From a checkpoint of a small mixture-of-experts model trained on Wikipedia: 12 layers.
Below are experts of layer 9 (counted from 0) of a mixture-of-experts language model. Rows are named router (the router's row for the expert), gate (a neuron's input weights, with its number), up (a neuron's input weights, with its number), down (a neuron's output weights, with its number) and show model dimensions 0-63. Each number is 128 + 24 x the weight over its row's rms, rounded and kept within 0 to 255.
Before each expert's rows: a language model's description of what the expert responds to; "raises" lists some tokens whose logits its average output raises strongly, later layers aside. This comes from a sample of Wikipedia text that the model never trained on.

# expert 33
It responds to: Mixed word pieces, nationalities
raises: "–", "/", "-", "—", "(", " ("
router [132  83 152  75 118 144 119 123 121 167 130 152 169 207 139 127 123 130 155 140 143 121 130 182 125 115 148 131 132 117 114 128 147 136  90 144 126 133 150 120 145 104 149 153 136 132 158 129 148  92 127 119 138 152 148 120  88 130 121  85 128 117  90 166]
gate0 [110 112 130 101  92 131 149 110 113 153  98 153 144 160 153 165 112  91 164 116 100  97 146 127 132 166 110 124 102 145 116 109 132  99 145  97 163 160 107  96 133 121 136 106 146 124 117 173 136  87 156 100 100 135 157 163  90 105 169 188 122 104 128 138]
up0 [164 146 111 126 103 115 141  78 129 123 113 130 110 137 118 152 190 138 138 121  86 103 103 117 166 138  75 159 112 167 145  93 151 106  95 125  74 145 154 104 148 116 112 111 145  87 140 158  92  89 137 160 140 128 142 113 132 141 130 126 163 108  88 156]
down0 [146 102 151  94 135 118 129 103 155 131 119 140 134 138  94 128 148  86 126 101 182 165 122  91 123 166 100 110 149 155 122 134 127 147 127 137 131 122 103 120 175 130 132 119 167 150 153 139 106 114 119 133 152 109 138 135 144 129 135 133  89 124 139 129]
gate1 [139 116 146 117 113 186 109  85 128 128 143 113 180 185 127  94 119  99 122 146 108 189 121 195 112 103 145 132 142 128 143 128  95 134 140 113 163 138 150 126 165 117 109 141 165 157 195 146 106 105 108 120 126 161 123 161 100 123 116  96 121 129 129 126]
up1 [113 101 125 147 104 134 133 112 125 130 151 100 124  98 127 135 116  75 118 149  99 123 142 151 113  96 131 136 129 167 169 148 137 164 174 155 125 129 150 135 138  98 145 120 162 110 189 101 154  92 157 118 129 102 110 153  89 111 137 106 136 128 122 140]
down1 [142  59 154 183 148 148 129 129 133 141 147 114 110  86 104 136 183 137 133 163 126 138 120 121 135 138 116 128 134 110 140 141 129 130  93 132 106 143 156 153 131 118 145 122 111 130 117 128  97 129 154 101 143 121 136 145 182 121 126 167 129 124  68 133]
gate2 [132 162 120 117 109 142 128  86 111 107 155 140 109 182 152 172 101 102 142 126 125 140 105 141 118 150 111 149 107 139 134 116 112 127 113 148 126 103 147 110  90 119 137  91 108 140 158 139 124 159  74 148 125 178 122 129  93 116 142 142 122  97 129 122]
up2 [162 171 128 182 129 123  97 134  77 121  91 148 117 145 130 150 136 109 100 173 135  66 106 138 148 111 125 135 140 132 146  78 112 125 120 123 130 134  87 128 142 143 158 189  97 110 146  87  98 154 135  99 138 141 105 158 100 103 131 118 134 146 125 111]
down2 [143 153 143  94 128 124  69 109 112 122 131 157 156  96 143 159 103 123  97 138 107 173 113 148 147 119  99 146 132 118 167 136 116 119  90 118 123 106  78 107 186 147 135 124 103 137 112 114 108 151 142 128 165 139 146 105 156 110  87  82 127  97 133 113]
gate3 [ 91  40  88 118 125 163 122 113 111 101 154 100 158 156 135 102 120 104 145 113 151 130 135 122 147 124 116 107 118 101 105 165 108 170 153 122 132 152 163 125 101 161 134 112 155 131 121 157 131 120 114 146 154 110 135 117 147 133 142 107 112 143  96 169]
up3 [113 147 120  93 112 118 123 146 137 109 118 125 159 116 108  86 166 144 155 168 178 126 162 174 131 113 134 117 141 115 175 133  99 128 163 117 139 153 160 135 153  90  97 131  96 162 115 106  90  93 120 132 121 129 182 103  99 149 125 118 180 147 116 138]
down3 [148 107 102 112 103 140 134 122 157 127 142 120 165 116 142  84 146 142 123  91 101 143 135  95 122 128  88  85 127 160 128 123 124  99  89 136 144 134 156  70 121 107 146 143 120 178 139 109  97  95 166 114 153  85 108 157 165 155 158 130 121 163 113 143]
gate4 [128 133 149 107 128  95 119 147 134 110 118 164 137  93 119  78 118 130 118 123 122  67 170 137 138 120 176 162 158 123  95 152 132 112 151 120 132  93 116 134 142 152 137 137 112 136 108 154 144 100 101 132 123 137 100 120 126  94 104 106 162 144 153 147]
up4 [103 125 150 114 181 132 147 135 103 130 118 140 110 142 101 142 124 117 116 106 151  94  96 160 131 112 127 109 153 108 139 142 106  90 175 147 129 122 136 107 165 114 123  91 164  99 123 152 118 115 110 144 118 141 133 121 136 150  70 147 122 129 114 176]
down4 [120  79 123 126 114  84  62 106 124  89 154 108 120 116  97 156 120 164 109 168 150 119 185 104 135  91 107 150 144 131 125 125  86 147 144 137 124  74  91 130 151 139 117  67 130 135 129 144 111 115 126 138 155 153 128 142 173 156 140 111 145 129 163  83]
gate5 [ 69 126 111 122 117  89 133  94 124 146 110 137  99 166 130 107 140  91 138 100 142 151 177 168 146 142 135 103 133 153 137 105 121 165 135 124 132  82 138 118 113 125 115 163  89 127 140 100 132  90 142 145 164 176 149  99  92 110 123 114 154 134 120 154]
up5 [135 145  48 161 154 152 115  85 135 129 152 145  87 154 134  84 129 118 127 124 117 128 151 137 105 154 113 145 161 140 153 104 139 121 151 141 169 141 116 120 129 105 139 121 115 105 143 136 102 140 161 138 133 128 118 105  82 135 128 134 131 143 136 128]
down5 [120 134 145 138 140 117 133 123 144 139 110 142 127 155 156 134 156 123  88 142 139 160 146 117 140 146 128 136 105  95 134 119 138 136 116 159 107  94 110 172 111 116 124 181 108 103 132 112 120 170 144 152 141 157 188 116 129 135 167 159 148 187 119 106]
gate6 [190 115 143 115 121 145 149 138  79 132 148 150 143 147 157 108 104 119 124  95  98 114 139 167 113 162 121 176 165 136 128 116 125  83 121 166 165 108 205 110 114  84 109 122 162  98 173 136 111 139  84 128  84 150 151 149 136 112 126 102  83 122 146 166]
up6 [ 86 100 152 126  83 102 128 128 176 144 143 152 151 127 112 184 110 106 109  91 161  97 114 129  97 132 141 121 137 104  97 130 160 146 130 127 134 103 141 137 134 143 128 130 123 126 141  92 125 120 114 116 105 116 176 154  99 120 101 135 107 116 148 137]
down6 [140 154 126 151 105 110 161 156 131 120 137 129 151 141 103 116 157 120 119 118 129 150 185 158 157 122 102 104  90  84 122 160 127 100 113 116 145 127  89 150  89 115 131 146 113  80  94  98 123 105 103 149 182 114 103 128 132 145 150 164 110 137  74 145]
gate7 [117 144 129 153  93 147 145 138 137 113 151 149 128 138 120 103 134 179 134  94 116 108 139 170 124 119 133 133 149 160  98 138 117 134  94 164 133 145 123 140 132 124 174 106 145 158 131 154 106 146 135  90 137 125 122 106 115 102 108 111 100 159 146 142]
up7 [141 129 120 144 139  84 149 130 144 156 100 125 160 133 136 108 166 154 179 137 119 109 142 119  85  98 101 126 133 154 124 153 130 117  86 120 119 144  94 122 155 120 130 158 116 119  98 148 182 156 138 124 139 127 190 147 118 132 127 111 160 154 153 146]
down7 [128 127 115 112 145 101 108 134 111 113 106  93 156  91 116 110 125  95 108  96 175 139 161 110 148 111 145 122 146 122 110 124 140 137 128  85 117 140 129  94  65  78 112 144 160 110 107 139 117  75 134  87 107  60 119 122 114 128 134 124 142 117 146 153]
gate8 [108 101 163 160 123 110 136 144 126 127 170 128 173 137 113 140  79 149 112 150 169 111 170 138 128  92 125 131 117 119 129 115 195 112 123 117 144 115 142 129 112 110 138  92 150 109 110 145 108 114 175  84 135 119 130 121 112 144 146 103 141 116 120 138]
up8 [127 143 107 120  98 123 140 135 135 130 108 170  96 117 119 140 153 167 134 125 129 135 112 143 119 161 132 138 128 133 103 137  72 142 115  97 116 130 110 111 136 127 113 148  94 135 125 158 135 168  78 183 162 103 121  96 111 123 123 162 114 149 145 136]
down8 [105 140 149  86 122 104 166 102 134 111 124 111  92  86 116 129 141 156 152 136 117 145 111 162  84 162 128 119 136 153 129 125 158 139 146 137 141 107 139 125  87 125 123 111 113 131 139  93 118 155 153 105 144 133 148 104 118 103 159 160 147 134 119  93]
gate9 [113 141 166 100  96 122 140 123  83  82 154 136 124 153 166 114 121 124 133  88 152 131  89 127 152 132  97 120 173 187 123 101 143 117 113 127 109 110 122 141 157 136 164 168 136 139 166 139 119 141 141 140 144 185 135 147  88 130 143  73  87 122 153  88]
up9 [138 143  79 126 154 150 102 125 148 142  98 134 101 159 119 129 137 120 155 134 100 129 114 121 157 145 164 122  99 102 154 125 138 134 162 126 101 154 176  71 117 137 100  98 173 127 116 117 103 134 133 133 103 128  88 116 154 129  82 142 142 156 125 131]
down9 [105 149 106 179 105 143 129 114 129 142 149 126 122 136 120 119 105 102 142 126 120 113 113 139 125 103 124 110 129 115 116 125  72  98 109 156 121 153 152 118 116 132  83 143 152 158 122  99 127 123 127 164 131  88 148 106 139 130  78 111 117 107 131  99]
gate10 [ 93 159 167 112 104  99 100 185 101 115  98 123 164 130 148 172 104 129  88 143 108 127 152 134 122 108 157 117 119 145 123 152 114  99 132 120 180  97 123 131 157 117 188 116 159  96 118 143 129 139 142  99 117 142  77 137 106 167 134 125 145 120 193 149]
up10 [150 100  79 125 116 111 121 141 108 153 117  91 114 120  80  89 129 101 160 142 154 118 125 164 160  90  86 156 119 111 119 147 112 127 118 126 126 161 123 115 102 122  90 146  76 104 147 125 166 143 105 157 146 138 170  94 132 115 154 127 117 115  97 117]
down10 [ 85 123 129 126 152 160 118 111 136  89 140  80 128 129 121 144 112 146 123 147 121 119 141 113 204 122 129 133 130 131 118 153  99 160 109  95 107 138 126 159 145 119 177 162 125 121 125 144 124 112 114 110 114 114 132 159 102 127  86 113 104 154  96 140]

# expert 32
It responds to: Year digit endings
raises: ",", ".", ";", "-", "–", "s"
router [121 111 158 123  99 147 136  91 128 142 161 164 166 170 126  92 150 136 175 116 104 124 148 159 113 103 119  81 129 131 113 102 180 108 141 153 121 134 116 120 157 143 179 140 112 128 162 131 154 134 135 130 141 140 160 124 105 108 153  99 109 124 101 155]
gate0 [144 150 123 104 124  98 139 112 131 155 118 147 141 154 127 101 148 165 122  79 141 127 139  90 120 110 108 132 151  95 147 134 157 131  97  83 124  82 120 117 172 162 123  96 134 130 175 112  99 120 164 160 152 126 111 109 151 126 122 108 126 156 158 117]
up0 [159  74 106 142 141 152 104 167 108  74 112 114  89 108 133 145 103 113 136 196 138 135 101 154 104 157 150 133 102 134 126 166  94 127 129 146 126 145 135 107  89 107 111 167 129 127  68 137 143 134 138  95 129 103 116 176  71 115 173 144 134 136  90 127]
down0 [151 155 153 146  54 133 148 142 123 141 140 129 110 141 110 195 132 101 130 122 109 168 135 126 172  99  95 109 140 169 142 130 116 128 170 118 101  90 175 126 148  96  90 123 108 131 127 137 123 105 120 128 119 135  92 118 138 158 145 112 123 125 123 115]
gate1 [116 111 123 178 108 105 159 160 132 126 151 128 115  98 150 128 117 122 182 126 102 154 127 129 134 117 145 152 139 127 122 124 118 102 155 143 103  80 193 120  80 129 150 139 104 117 128 204 149 110 131 141 119 149 107 100 129 148 173 146 125 120 183 121]
up1 [123 128 115 111 144 120  77 106  81 155 101 130  93 176 120  98 158 103 133  97 164 116 152 115  98 128 130 104 140 117 145 127 128 203 152 130 125 157  89 141 174 168 100 118 132 147 112 114 123 138 164 105 136 113 135 134 111 142 127 138 108  95 123 132]
down1 [138  95  93 106 106  88 191 105 108 104 105 109 143 133 122 142 170  48  86 149 151 144 105 145 115 117 141 127 133 131 137 142 118 147 117  95 114 125 112 116 167 135 122 154 125 111 100 121 101  76 156 106 180 135 125 122  95 136 117 128  83 137 114 159]
gate2 [159 165 137 152 158 139  99 150 140 131 143  72 119 127 176 136 152 148 147 158 128 119 155 112 123 142  99 116 135 150 133  71  97 125 142 127 135 120 164 105 136 126 122 124 122  96 124 133  80  85 154 167 181 133 154  98 118 162  92 128 116 116 126 168]
up2 [150 171 149 128 159 161 104 160 135 138 158  77 140 141 110 122 136 144 110 160 128 139 167 126 104 151 154 133 111 156 139 121  84  93 135 102 141 170 122 152  91 119 107 101 172 128 144 101  95 124 161 164 152 132 147  97 145 121 100 153 130 117 161 171]
down2 [151 139 141 138  81 134 120 104 190  85 106 135  91 134 110 118 125 141 128 100  89 117 116 131 114 153  98 152 117  84 167 103 156 126 159 135 157 156 141 163 152 135 141 154 135 127 157 126 152 186 107 139 109 154 141 133 146 169 148  83 162 159  93 145]
gate3 [148 138  78 183 150 110 136 135 138 125 140 116 174 122 113 139 145 101 134 117 126 110 153 101 150  82 115 153 161 153 154 135 101 111 147 115 160 116 116  97 107 176 134 149 100 130 110 125 179 128  77  98 157 174 158 149 145 104  93  98  95 136 136 131]
up3 [130 123 117 105 116 132 127 109 122 144 117 149 108  94 137  86 167 169 128 157 115  95 125 157 120 134 143 123 119  91 115 156  96 115 123 123 136 116 196 117  88 108 102 119 127 104 115 126 105 151 171 137 127 111 127  87 123 163 126 127 162 130 136  59]
down3 [137 101 119 150 111 146 139 184  93 117 128 124 108 129 102 103 112  96 124 156 103  99 115 144 166 129 108  89 168 104 178 131 179  77 126 101 134 128 116 134 148 141 169 120 157 119 138 135 121 122 123 148 103 163 127 103  99 152 131 115 135 113 102 153]
gate4 [101 117 126 136 137 153 186 102 157 122 144 112 136 117 157 141 156  85 166 164 125 120 170 129  71 115 134 134  75 184 166 108  79 107 142 122 104 137 175 101 132 110 123  83 134 177 124 133 159  93 151 131 123 108 115 134 130 129 170 111 143 108 144 131]
up4 [106 100 162 139  96 113 113 125 135 137 120 126 141  83 141 151 170 113 179  89 120 130 122 107 115 110 159 158  98 191 140  80 103 145 146 130 113 117 110 125 153 102 112 145 156 125 127 109 143 141 121 107  86 117 161 121 172 130 122 105 140 129 136 148]
down4 [117 141 149 103 162 134 158 137 102 109 119  98 127 137 111 149 133 190 103 110 156 164 156 119 135 156 103 167 142 146 121 113 124  96 151 116  84 160 177 176 132 130 152 117 142 166 117 146 114 145 114 103 143 110 128 183 135 164 175 106  82 148  98 123]
gate5 [ 99 132 127 136 144 142 146  84 135 127 143 112 137 115 100  70  86 203 113 104 119  93 138 136 128  97 144 102 123 117 146 146 177  95 160 161 131  95 104  89 122 154 149 191 143  88  99 126 109  82 143 125 124 149 100 118 109 140 163  94 147 113 130 114]
up5 [161 101 123 119 126 129  69 164 106 145 141 160 115 129 147 161 139 117  88 127 115 151 119 116 125 134  96 129 128 138 139 154  93 124  94  96  74 178 122 129 125 129  80 108 141 158 143 123 155 179 119 128 115  90 146 132 137 143 171 187 140 120 125 102]
down5 [157 145 136 123 125 149 154 127  81 137 108 110  93 183  95 138 150  85 102 107 122 154 136 126 148 123 146 133 129 152 159 117 121 156 134 163 131 148 139 112  59 134 175 132 130 131 120 154  95  89 112 118 135 142 118  90 123 102  98 107 137 115 151 152]
gate6 [168 136 169 104 153 129 153 108 183 128 147 152 150 131 148 117 158 124 132 129 112 131 129 105 176 121 124 150 154 146 108 124 138 115 160 151 116 147 146 157 111 136 132  95 111 107 150 139 123 121 172 132 147 122 128 134 107 121 115  77 167 115 131 126]
up6 [ 79 114  88 117 135 104 123 136 118 106 136 118 109 135 130 111 151 133 137 129 158 114 112 169 113 118 176 134 137  83 141 124 154 131 108 107 159  98  86 124 142 152 129 146 153 135 122  90  89 136 120 141 127 159 119 142 139 102  80 159 147 128 118 152]
down6 [ 95 116 131 151  89 102 152 136 139 126  78 126 147 143 173 113 122 110 146  91 117 111 158 103 173 109  98 133 123 128 118 132 137 107 129 110 145 148 118 140 122  96 138 116 131 149 123 107 102 142 125 108 124 155  84 124 133 153 136 116 104 143 154 150]
gate7 [ 71 115 110 121 149  85 103 116 142 125 115 159 141 131 159 203 165  88 167 103 136 118 124 144 134 107 125 111 106 178 100  67 108  98 129 127 144 140 134 105 117  92 159 150 135 188 120 168 110 129 107 125 126 170 119 122 106 147 111 120 161 117 140 129]
up7 [138 128 126 154 124 142  99  93 147 155 152 137 139 145 124 174 162  91 133  72 145 108 120 124 125 150 137 123 180 190  96  58 100 143 137 114 128 162 131 122 140  95 148 147 132 148 127 160  92 170 133 141 144 134 145  97 137 132 124 133 164 121 133 122]
down7 [174 122 129 188  93 130 125 101 142 138 137 141 165 118 141 112 133 118 145 111 154 139 145 121 139 156 177 132 116 150 143 110 119 134 100 112 128 106 137 152 186  82  93 148 133 104 151 129 168 113 177 102 154 126 149 135 106 155 129 144 145 111 113 120]
gate8 [ 88 159 136  88 157 126 109  98  97 108 121 119 126  97 145 104 152 116 135 117 105  94 140 132 121 117 126  61 126 112 118 131  81 160 175 164 146 135 134 121 142 108 122 129 130 118 133 111 157 150 153 132  87 107 129 169 151 139 115 142  94 175 179 113]
up8 [119  94 133  82 156 118 133 101 133 102 108 175 131  84 115 118 134 110 126 119 120 114 123 154 165 135 109 166 102 133 137 122 123 122 126 120 152 162 149 112 128 180 128 143 126 136 160 119 141 129 129 129 103 138  90 159 101 138 175 117 126 156 184 116]
down8 [131 119  87 135 148 147 135 156 127 144 126 141 135 112 105 174 118 137 120 137 139 111 127 141  92 136  97 121 108 170 113 153 128 118 139 119 148 140 135 154 128 202 138 184 110 101 133 124 151 149  84 110 138 126 149 163  70 132 130 126 157 116 159 150]
gate9 [115  98 134 121 147 117 131 144 154 141 119 105 178 137 131 133 156 136 192 108  85 143 164 127 112 126 115 133  73 146 125 135 139  96 110 151 138 141 114 167 173 167 120 138 137 151 114 156 171 121 100  98 113 151 149 134 115  97 143 131  70 138 129 115]
up9 [166 141 151 113 129 118 101 148  96 141 180 142 101 179 124 138 128 161 126 117 148 144 138 141 114 122  84 139 118 143 104 135  85 112 111 161 120 112 150 137 113 142 131 154  84 162 160 112 104 133  76 165 128 147 117 132 133 122 113 113  98 132 133 115]
down9 [110 115 118 128 129 116 167 169 172  88 163 109 122 101 136  89 118  76 124 109  97 135 166 161 164 119 107  94 123 151  91 135  94 149 101  89 161 132 113 108 157 143 146 101  84  98 141 135 112 106 145 166 140 150 124 146 126 112 122 106 113 130 132  97]
gate10 [125 126 130 125 168 131  99 121 127 145 100 139 176 132 117 109 165 118 194 102 123 125 144 129 146  81 149 155 131 172 147 119  93 110 162 147 149 167  88 120 164 160 153 120 130 114 151 154 125 101 128 102  93 158 124 111 119 109 117 102 126 129 128 154]
up10 [124  98 138 108  82 120 125 147 108 102 160 113  95 110 172 137  91 151  73 148 137  92  93 110 115 128 105 123 141 128  90 127 148 159  83  97 131 128 143 189 117  91  93 162 126 174  73 122 143 132  99 153 133 111 137 148 177 159 137 116 152 122 124 131]
down10 [101 134 145 153 149 112 150 161 141 134  83 158  86 107 139 120 151  90 141 175 106 115 158  98 170 131 136 107 137 104 121 102 127 113 113 139 113 108 104 139 156 157 121 133 129 134  93 137  91 146 147 105 105 161 122 145 162 111 106 140 117 139 131 108]

# expert 47
It responds to: Infobox and section breaks
raises: "AP", "AM", "ER"
router [124 130 142 125  90 160 121 138 106 153 157 125 116 143 140 116 183 118 130 123  91  87 124 113 110 101 125 112 167 131 144  98 170 127 118 122 124 102 132 142 170 118 157 159 129 159 155 120 106 130 132 104 153 162 122 118 123 119 103  97 107 160 122 127]
gate0 [121 159 111 124 120 137  98 164 108 111 149 120 126 143 155 152 134 144 159 125 153  98 120 111 145  94 163 167 137 118 125 120 133 111  95 142 123 139 103 134 123 158 101 151 112 133 112 119 101 131 135 113 142  98 136 127 113 164 129  80 121 176 107 132]
up0 [104 155 136 104  93 127 108 167  82 104 120 127 154 125 136 144 111 130 148 155 149 101 124  92 122 112 188 183 144 100 119 112 146  99 137 128 158 162 115 139 126 121  87 139 137 114 113 126 108 168 140 137 139 114 142 103  83 160 144 112  95 152 142 121]
down0 [143 122 159 141 105 127 141 123 134 151 151 127 106 148 119  80 116 128 107 157 150 149 112 147 112 109 112 123 162 106 125 111  86  69 166 163  96  93 130 139 103 138  86 112 115 138 113 200 153 147 179 150 102 127 106 119  92 147  93 145 122 110 157  74]
gate1 [140 187 150 150 112 101 155 108 109 107 115 116 101 142 114 144 122 136 120 170 131 132 175 147 123 128 144  76 179 121 112 111 102 125 128 146 143 121 145 165 131 122 143 127 133 107 107 121 123 122 139 159  97 180 115 102 112  63 128 105  72 153 104 165]
up1 [148  95  43 132 118 156 134 126 119 157 175 140 142 147 117 129 158  93 111  59 122 152 105 111 118 123 106 148 106 115 151 140 104 101 130 124 130 132  98 149  90 147 132  96 145 144 133 125 146 148 132 119 135 100 122 138 150 128 120 138 117 105 132 110]
down1 [127 130  91 107  92 184  65 142 125 126 104 149 147 133  83 138 145 117 120 147 175 127 164 136 136 137 161 153 127 146  96 144 118 177 141 126 118 113 113 140 153 134 122 134 132 169 153 106 143 128 149 109 121 153 117 110 121 137 131 136 137 167 128 129]
gate2 [141 126 178 143 116 142 122 117 127  72 110 103 154 134 176 135 153 111 143 115 104 104 139 146 140 110 111 121 113 140 140 128 128 120 126 130 141 155 139 171 104 125 157 137 135  80  98 109 129 109 137 112 115 156 141 155 121 166 100  90 105 181 133 132]
up2 [ 99 151 133  98 104 164 105 142 142 124 102 117 126 114 171 118 131 149 137 107  99 114 151 108 140 121 163 101 155 133 185 138 144 148 152 129 142 129 116 136  94 140 153 148 138 111 131  65 143 119 133 164 120 129 119 108 168 136  56 112 155 150 164 169]
down2 [108 104  90 145 137 171 113 163 107 117 129 152  77 130 129 106 140  81 107 155 159 156 116  85 136 131 149 105 125 185 100 110 132 128 127 127 119 123 136 166 128 119 122 132 157 158 105 104 165 136 169 119 118 136 104 166 166 137  84  74 135 117 162 104]
gate3 [122 140 140 130 105 136 119  96 146  70 106 151 131 143 145 140 139  67 125 124 117  94 100 107 151 132 167  99 167 114 124 106  93 114 170  94 153 135 135 110 155 111 134 156  98 135 149 113  71  95 136 136 143 125 131  92 154 138  62 132 120  99 125 134]
up3 [140  88 136  84 105 141  99 100 131 104 112 127 119 105 171  92 183 137 114 110  86  95 133 154 128  81 158 102 130 117 160 102 119 166 120 100 142 130 132 143 161 146 131  98 125 107 131 145 143 126 114 159 133 127 135 153 163 126 137 101 129 138 134  98]
down3 [135 161 159 119 141 118 145 114 123 136 127 135  99 135 146 102 113  76 141 141  84 142  89 139 116  98 104 140 118 126 141 173 135 112 118 143 139  90 110 117 128 109 104 128 155 101 105 150 180 103 146 147 114 147 140  90 182 133 115 145 167 145 150 108]
gate4 [ 91 171  94 125  98 157  87 134 146 129 109 109 117 141 143 140 196 143 137 100 118 115 120 106 136 135 161 156 133 159 107  96 146 105 144  98 144 104 137  95  95 163 122 122 145 159 182  80 130 119 158  66 123 148 156 125 113 127 131 133 148 136 160 105]
up4 [126 119 108 110  95 110 142 173 122 149  93 122  66 117 157 138 122 120 118 110  93 157 159 108  78 143 121 110 125 136 145 120 143 108 158 140  97 128 129 147 136 141 147 133 110 147 100  88 111 147 125 146 174 136 144 190  79  97 101 192 102 121 143 126]
down4 [134 154 135 151  95 134 142 155 113 112 135 132 158 142 212 121 133 134 127 161  84 102 165  69 136 141 138  96  95  92 118 125 122 137  99 109 160 102 148 125 140 150 137 120 118 106 169 138 157 148 142 136 118 115 150 138 123 134 136 146 106  85 125 144]
gate5 [109 154 162 112  88 150 105 129 127 127  82 140 159 148 134 132  74 131  94 160  72  88 152 165 133 117 127 142 128 131 140 137 146 122 100 152 159 127 154  99 138 139 131 141 168 119 150 128 111 137 172  89 143 105 115 113 127 103 134 112 108 135 167 167]
up5 [ 94 123 120  92 152 162 112 154 145 107 126 153 130 127 112 110 106 130 123 126 168 132 159 142 152 103 114 186 179 132 101  85 128 110 110 124 139 105 113 118  99 100 124 135 126 166 159  99 124 125 132 119 146 154 132 111  93 119 138 145  96  61 142 135]
down5 [150 142 158 182 119 124 158 114 144 138 110 165 154 131 146 105 114 191 149 111 151  88 105 162 155 123 131 127 150  97 150 127 122 149 125 125 127 115 114 127 118 160 139 104 139  92 129 161 100 127 151 147 121 134  91 139 121 112 150 136 139 167 152 123]
gate6 [125 132 118 150  85 120 127 135 113 120 117 132 149 127 134 111 150 142 114  90 107 136 105  87 104 133 127 134 173 127 121 162 160 141 167 114 154 109  90 150 132 145 171 134 147 147 181 123 159 134 130 158 148 174 178 107 141 130 147 129 134 176 121 120]
up6 [161 122 138 138 129 129 161 139 109 119 142 131 161 134 109  90 197 127 154 139 123 111 106 113 132 136 130 125 178 123 141 154 156 130 126 113 152 111  87 136 109 160 146 110 151 153 128 103 133 117 111 158 149 116 165 117 113 144 125 142 109 128 149 125]
down6 [148 106 146  84 123 113 139 146 120  83 127 121 161 164 129 160 120 106 151 129 106 103 158  86 162 127 149 115 111 134 140 136  88 149 149 128 105 121 138 123 160 100 103 130 126 124 123 109  97 168 119 112 152 104 125 134 117 105 116 176 137 133 101 135]
gate7 [137 117 112 149 134 113 105 161 156 101 140 149 102 124 126 134 115 135 108 103 114 109  76 137  96 135 121 125 121 151 111 118 136 116 124 141 101 106 112  92 153 115 170 105  40 140 136 124 170 168 113 130 105 165 131 111 115 112 108 116 137  77 160 148]
up7 [127  94 166 119 170 168 108 170 112 122 130 154 123 109 116 119 130 139 138 125 135 149 108 157 118 128 145 145 136 120 132 117 111  93 148 106 160  99  99 113 135  97 161 130  92 139 131 124 172 113  86 169 104 166 162 131 166 115  81 118 139 116 163 180]
down7 [162 125 150  77 145 144 105 116 125 120 155 106 126 140 148 112  93 157 124 110 166 129 114  98 148 130 127  71 148 150 108 157 136 135 128  82 115 143 144  82 114 149 146 118 108 145 148 121 115 172 125 147  93 119 131 111 151 172 128 118 154 105 162  78]
gate8 [139 139 176  79 152 178 160 145 101 139 116 127 146 139 115  98 134 137  93 145 100  94 111 138 163 133  66 161 147 138 135  97 177 139 108 123  96  96 149 131 132 130 127 127 168 102 140 135 154 141 112 143  93 130 130  95 153  85 141 106 143 134 153 129]
up8 [159 161 137 132 183 144 173 143 126 136 168  98 136 127 131  97 134 127 120 113 120 152 136 140 139 136 113 142 124  91 130  77 154 134 139 132 121 173 126 142  92 119 147  61 113 127 170 145 108 116 139 118 152 105 110  76 124 118 123 116 111 127 152 146]
down8 [106 113 129 152 134 130 162 139 120 144 101 130 162 175 156 180 143 151 120 122 142 172  92 123 126  92 150 142  75 112 109 121 127 110 131 135 111 126 127 191  96  62 159  77 119 124 153 136 110  98 127 131 148 110 116 122 157 131 153 137 157 141 106 105]
gate9 [114 124 104 103 130 125 144 143 114 140 135 134 119 147  96 142 106 161 145 141 146 100 112 136 113 123 143 108 185 107 111 135 122 153 164 171 162 156 151 137  97  95 125 165 175 113 156 145 116 118  73 111 118 120 127 158 131 106 131 131  61 121 115 105]
up9 [106 163 118 127 126 140 131 116  82 109 128  97 114 100 151 200 131 136 155 106 112 143 138 120 101  94 113 118  98  98 133 127  98 183  76 124 122 189 128 135 119 155 134 149 104 169 150 159 112 123 101 111 134 127  89 151  99 114 156 179 155  91 166 166]
down9 [121 140 103 150 144 122 116 133 131 113 115 122 115  81 131 130 107 101 152 128  90 126 120 140 113 131 138 145 121 135 109  96 111 124 137  88 106  95 130 101 142  87 109 123 129 135 122 112 118 105 169 114 125 120 119 128 122 134 116  89 122 137 117 130]
gate10 [140 100 118 155  89 120  97 183 140 135 147 146 139 138 101 172 167 132 128 101  97 120 139 155 157 149 107 111 130 138 116 129 104 142 115 166 104 140 127 123 104 123 132 113 144 150 125 115 126 106 102  79 113 136 168 196 133 136 130  99 144 116 103 141]
up10 [146 147 102 105 170 148 154  68  79 117 105  95  99  74 145  84 119 127 147 164 171 140 146 124  68 109 117 123 135 125 120 144 133 133 162 124 118 115 159 126 111 102 110 152 117 132 138 118 147 101 143 174 144 103 121 128 115 121 159 129 146 158 141  97]
down10 [122 146  89 113 177 119 124 127 136 117 122  91 140  88 117 125 136 133 120 118 138 131 105 113 147 141 110 112 144 126 131 172 119 115 136  82 154 139 115 140 140 136 130 120 127 102 134 133 166 141 146 160 170 143 142 176 102 126 121  99 169 179 118 118]